Experts of a small language model: width 448, 6 picks a token.
Below are experts of layer 2 (counted from 0) of a mixture-of-experts language model. Rows are named router (the router's row for the expert), gate (a neuron's input weights, with its number), up (a neuron's input weights, with its number), down (a neuron's output weights, with its number) and show model dimensions 0-223. Each number is 128 + 24 x the weight over its row's rms, rounded and kept within 0 to 255.
Before each expert's rows: "comes after" lists some tokens at least twice as common just before its tokens as in all text; "comes before" lists some tokens at least twice as common just after its tokens as in all text. This comes from a sample of Wikipedia text that the model never trained on. Tokens count by the router's weight.

# expert 8
comes after: "-", "|", "\n", "\n\n", "20", ")"
comes before: "-", ":", " ", "=", " \"", " -"
router [113 155 159  51 112 110 189 138  44 111 131 126 133 108 135 153 117 120 165 106 131 147 152 119 113 124 166 117 134 140 121 135 162 114  93 143 128 153 172 160 174 113 122 143 115 146 149 171 117 124 116  99  98 132  87 143 133 147 107 155 126 174  95 114 128 126 152 127 146  97 113 131  82 139 128 171 104 130 138 114 160 126 134 140 116 114  59 140 159 157 110 151 137 152 129 133 134 169 105 103 123 139 127  85 118 132 146 157 118  95  99 138 111 130 130  94 109 152 116 124 123  99 144 144 144 117  92 121 115 120 137 115 120 143 139 119 123 123 134 125 143 144 154 118 139 132 124 173  96 130 142 171 133 146 109 156  70 150 146 143  90 139 145 121 138 107 113 148 151 121 128  97  92 158 172 104 118 124 126  86 125 124 114 139 135 136  96 116 140 150 143 128 139 145 151 111 136 161 143  95 106 131 149 118 136 110 162 125 147 125 133 130 143 118 138 107 149 164 130 133 110 172 142 123]
gate5 [ 95 173 133  82  80 132 129 114 127 116 115 114 149 131  96 132  66 129 135 100 146 131 163 148 162 144 105 112 135 127 152 131 136 157 123 174 136 169 121 123 104 113  99 112 138 139 143 164 139 121 123  92  97 115 105 125 139 153 106 174 158 131 140 148 114  98 144 138 140 114  99 135 101 144 106  72  92  96 129 145 140 101 171  89 156 124 126 139 138 145 152  88  84  89 112 125 111 107 105 142 140 130 135 162 136 129 127 105  95 141 123 121 171 160 143 113 100 137 114 157  60  79 116 118 133 179 114 115 133 157 108 133 113 146 127 112 196 100 136  95 138 103 106 143 160 112 113 133 154 109 125 102  83  98 135 149 127 122  94 127 139 130 159 128 148 151 113 140 128 136 148 137  99  97 127 123 113 131  86 109 108 115 141 130 165 126 125 102  75 134 114 153 131 122 119 151 124 141  81 141  75 145 108 126 131 127 158 137 157 140 138  92 112 160 123 110 111 149 125 156 135 122 110 118]
up5 [138 112 132 100 165 142 157 112 113 145 146 120 116  87 118 155  77 138 138 136 107 117 128 158 117 154 139 101 122 136 144 165  91 140 135 164 162 131 132 123 154 123 115  87 134 157 136 141 101  89 144 124 163 107 106 141 104 159 152 109 150 130 106 123 125 117 123 105 119 146  95 120 111 149 134 130  64 123 103 116 138 131 126 121 145 112 133 129 116 107 103 151 116 110 108 121 140 133 136 142 149 111 151 127  83 154 139 114  68 117 164  96  95  89 144  86  95 140 105 115 103  97 131 160 123 145 130 103 135 141 122 105 173 132 149 160 122 120 165  83 132  96  96  92 109 125 126 174 134 119 151 107 117 149 134 182 141 161 116 127  60 100 169 106 121 151 110 140 132 178 106  99  73 112 130 145 182 121 132 149 110 125 106 132 184  75  82 152 115 143 141 158 167 126 134 138  77  98 146 130  85 161 122 128 160 157 138 130 126 159 118 133 147 148 136 116 112 103 109 157 125 114 160 116]
down5 [108 162 112 115 129 121 129 122 149 177 135 120 118 145 136 155 101 152  40 149 156 118 137 133 103 108 144 113  97 145 131 120 135 142 134 123 135 129 133 145 125 150 153 151 151  78  89 128 158  84 138 173 167 105 123 131 122 118  92 143 139  96 133 146 167  59 111 137 111 126 106 142 158 144  82 107 116 157 133 139 121 105 137 111 127 134 127 143 149 141 152  84  77 110 135 105 153 123 157 177 142 156 107 142 123 152 133 111 144  80 115 166 112  92 142 185 152 126 155 150 151 121 136 155 157 118 141 152  91 137 145 179 114 132 172 119 131 146 160 125 130 186 128 175 131 167 121 162 162 103  98 185 128 128 135 172 203 140 142 159 124 151 138  80 153 149 134 113 119 173 126 145 141 112 152 121  94 151 144 146 133 134 104 153 129 124 130 139 170 133 115  82 143 100 116 137 172 125 172 150 155 125 182 146  93  76  98 121 134 148 101 126 128 125  96 101  86 125 126 100  97 122 164 105]

# expert 11
comes after: "-", "–", "\n\n", "\n", "20", " •"
comes before: ":", "-", "=", "==", " name", " UTC"
router [145 127 159  85 134 125 172 128  85 138 134 146 102 123 120 151 116  90 160  91 145 138 149 113 116 105 155 112 155 170  82 115 147 130 125 140 106 142 151 141 191 160 118 144 123 145 145 156 109  91 127 107  60 124  86 127 127  99 126 193 161 177  90 119 113 155 131 108 145 114  96 151 125 126 129 148  98 133 114 123 134 117 148 117  94 118  91 146 148 133  73 176 169 152 106 126 132 161 154 101 131 152 125  92 129 138 140 176 120 112 119 118  89 143 137 144 109 155 123 112 111 107 145 112 110 111 110 128 122 129 161 125 119 148 111 107 133 139 117 136 159 153 138 108 152  78 136 178 149 159 101 193 108 119 104 151  92 158 139 145  94 128 115 124 143  97 142 189 138 114 105 110 109 140 176  74 129 124 133  79 127 112 104 114 134 136  95 114 143 175 129 130  93 107 128 128 119 153 142 126 109 132 154 102 152 117 149 124 143 118 130 153 127 117 106 136 173 116 154 145 137 154 177 142]
gate1 [144 100 117 104 137  65 138 124 144 128 130  97 142 176 147 119 132 128 179  80 174 103 125 155 163  96 127 121 101 165 116 105 122 141 171 112  76 126 122 152 164  96 113 125 111 146 140 115 124 130 152 108 117 195 122 105  99  96 129 153 115 104 133  98  80 123 115  95 110 120 114 157 101 132 177 165 100 154 169 128 144 135 143 113 108 120 121 134 146 129 123 146 183 149  75 153 102 138 146  91 137 137 112 148 120 122 103 142 142 130 137 125  72 175 140 144 130  75 138 116 140  99 125 121 141 136 102 128 127 132 131 142 156 189 119 141 154 120 136 131 179 120 138 123 153 136 145 127 110 116 156 140 111  94 124  89 132  98 152 166  94  90 125 135 118 141 136 128 163 121 105 140 135 126 110  71 153 153 108  99  99  84 148 168 126 143 172  93 132 132 129 134  92 133  92 124 177 151 148 143 152 153 114 151 140 125 125 112  93 142 123 120 104 144 118 104 122 169 125 134 133 139 133 114]
up1 [118 159 147 137  91 155 152 124 151 166 168 116 106 132 150 102 145  94 162  98 177 131 151  83 133 138 141 153  69 158 114 126 137 107 143 143 139 109 125 108 136 138 127 143 115 150 125 132 138 138 151 146 103 102 133 162 141 166 124  83 122 119  81  86  69 133 152 135 160 115  81 140 155 116 142 113 124 146  87 113 173 138 135 105 158 127 163 149 132 105 128 130 135 145  94 142 105 129 132 130 106 126 137 143 118 131 125 124  94 140 134 138 129 130 125 115 152 152 103 114 145 163 125 107 114 123 166 154  93 152 165 121 136 122 119 160 140 128 115 148 111  98 125 150 115 115 141 133 133 160 120 142 126 152  95  94 130 125  82 132 131  95  90 121 103 151  86 111  97 131 124 112 110 123 103 148 111 129 137 127 154 180 114 160 126 138 143 154 117 184  86 138 122  98 115 119 170 157 146 111  80  98 200 147 142 118 100 188 101 122 133 135 127 136 112 132 143 140  93 130 138 169 134  96]
down1 [143 113 137 116 134 102 142 174 137  96 115 160  93 153 118 130 166 114 144  85 108 140 101 166 163 113 108 149 122 101 128  87 134 111 124 115  84  99 136 126  92 150 135 108 145 131  90 120  99 135 119 166 112  95  84 115 133 120 133 155 135 122 134 139 159 121  71 113 118 108 130 144 123 160 119  99 131 119 176 113 105 101 143 166 174 117 110 137 171 141 109 160 110 139 109 197 137 123 140 115 132 121 158 123 141 139 148 156 189 159 118 137 145  95  98 126 156 162 139 137 117 134 145  82 102  99 176 116 142 132 134 121 122 119 132 135 129 129  57 117 107 102 143 164 139 116 122 121 141 173  93 135 142 109 108 121 117 168 138 114 115 116 119 114 124 112 134 131 140 133 108 120 113  91 116 130 147  85 148 130 140  81  97 146  72 109 166 148 110 182 135 131 133 124  99 121 157 133 112 116  99 141 155  76 166 151 155  97 149 111 124  79 136 128 115 146 113 147  76 186 126  95 125  99]

# expert 22
comes after: " |", " ", ")", "0", ";", "1"
comes before: " ", "|", " |", " |\n", "0", " —;"
router [109 130 127 109 128 161  96 100 113 156  98 126 145 119 129  90 122  77 134 104 115 144 160 134 131 110 121 158 153 144 113 126 114 104 126 157 151 132 120 145 106 102 172 131 134 121 135 136 113 136 151 130 121 117 126 155 172 144 136 161 165 159  91 137  87  87 140 150 137 134 100 114 118 106  96 110  73 153  97 119 187 117 108 115 109  72 100 181 123 162  96 139 133 123 132 102 131 116 138  81 164 135 169 146  86  95 114  92  97 140 147 118 108  96 122 118 137 132 123 111 122 142 125 136 147 166 121 105 125 109 120 124 125 120 148 146 110 104 167 195 164 134 140 143 123  91 147 115  82 134 109 124 158  73 131 171  90 122 110 156 123 115 116  88  81 118 120 125  94 147  99 108 106 125 143 101 172  54 110 134 147 100 118 118 141 117 125 175 128 133 185  97 134 153 142 141  92 152 121 114 128 107 156 116 148 115 114 121 201 127 142 164 130 104 114 133 108 142 114 128 133  81 151  77]
gate1 [127 159 123 135 103 107 177 120  87  98 138 132 115 135 154 126 116 125 152 156 119 136 138 119 131 130 137 140 132 103 121 144 155 134 105 103 128 143 129 142 147 100  91  96 194 137 123 133 128 117 129  96 111 115 139 123 135 130 140 111 119 183 121 104 174 139 152 113 135 111  81 118  88 157 133 165 132 124 144 151 149 117 124 128 129 117 109 104 132 132 130 113 113 167 153 164 128 111 103 133 128 156 117 126  94 135 123 140 104  92 118 176  88 112 120 112 118 130 155 139 143 138 124 150 136 142 110 143 112 124 142  99 106 138 115 133 139 106 127 117 120 133 130  90 134 140 150 131  64  96 164 153 107 158 136  77 111 137 144 155  67 110 134 166 165  99 147  96 133 113 156 110 119 132 118 115 125 133 131 140 170 165 127 136  96  95 140 110  92  95 137 121 154 165 155 142 166 119 173 147 110 124 163 133 115 157 132 138 149 145  83 132 134 111 161 108 156 149 131 129 120 195 124 123]
up1 [147 103  75 109 155  82 167 127 145 141 102 154 163 161 105 142 127 127  92 135  98 160 129 109 141 119 152 119  96 150 133 154 132 100 154 172 123 138  94 125 180 127 131 117 100 134 131 135 111 122 104  83 130 131 107 143 136 118 124 128 162  98 153 143 119 113 100 160  92  69 174 132 125 159 101  80 154 148 107 118 122 112 146 119 145 107 130  84 161 113 112 148 174 138 120 186 132 156 128 138 175 103  99  91 145 115 123 148  85 103 166 129 125 162 134 139 144 111  95 113 165  91 152 133 136  87 172 154 158 136  75 116 122 153 120  93 163 120 110 129 133 138 138 149 147  98 132 116 155 120 104 123 150 156 129 112 103 135 133 125 124 128 150 154  87 163 143 134 162 108 142 103  89 113 118 139 145 149 140 113 110 148 156 132 106 141 122 101 120 130 133 104 138  91 113 123 109 180  99 147 114 142  75 113 130 143 109 137 132  92 142 112 109 130 130 126 111 117 147 185 124 138 134 171]
down1 [129 144 119 120 148 144  89  89 128 143 103 141 119 142 106 108 117 126 148 127 135 114 129 100 108 131 107 153 152  96 129 119 142 125 157 109 136 134 126 129 109 130  95 121 137 171 138 160 112 135 142 126 125 102 128 127  98 136 138 116 117 134 133 143 142 110 163 158 131 152 121 169  73 146  86 129 115 106 105 139 168 110 132 138 127 120 124 158 150 144 118 155  80 113 144 111 171 131 148 124 105 104 121 148 117 150 166  74 113  84 138 109 105  95 146 128 162  68 116 120  95 157  90  89 120 138 129 112 115 159 128 118 117 152 168 149 109 134  75 130 146  88  91  65 127 111 102 134 145 118 134 108 150 117 131 136  87  82 108 137 110 110 134 142 160 109  97 127 144 183 144  96 155 128 169 123 124  97  79 117 118 154 150 141 118  86  98 133 143 100 128 166 139 145 135 116 115 138 127 113 130 111 111 166 107 162 124 121 132 157 142 153 110 133 108  91 131 125  95 114 160 149 119 112]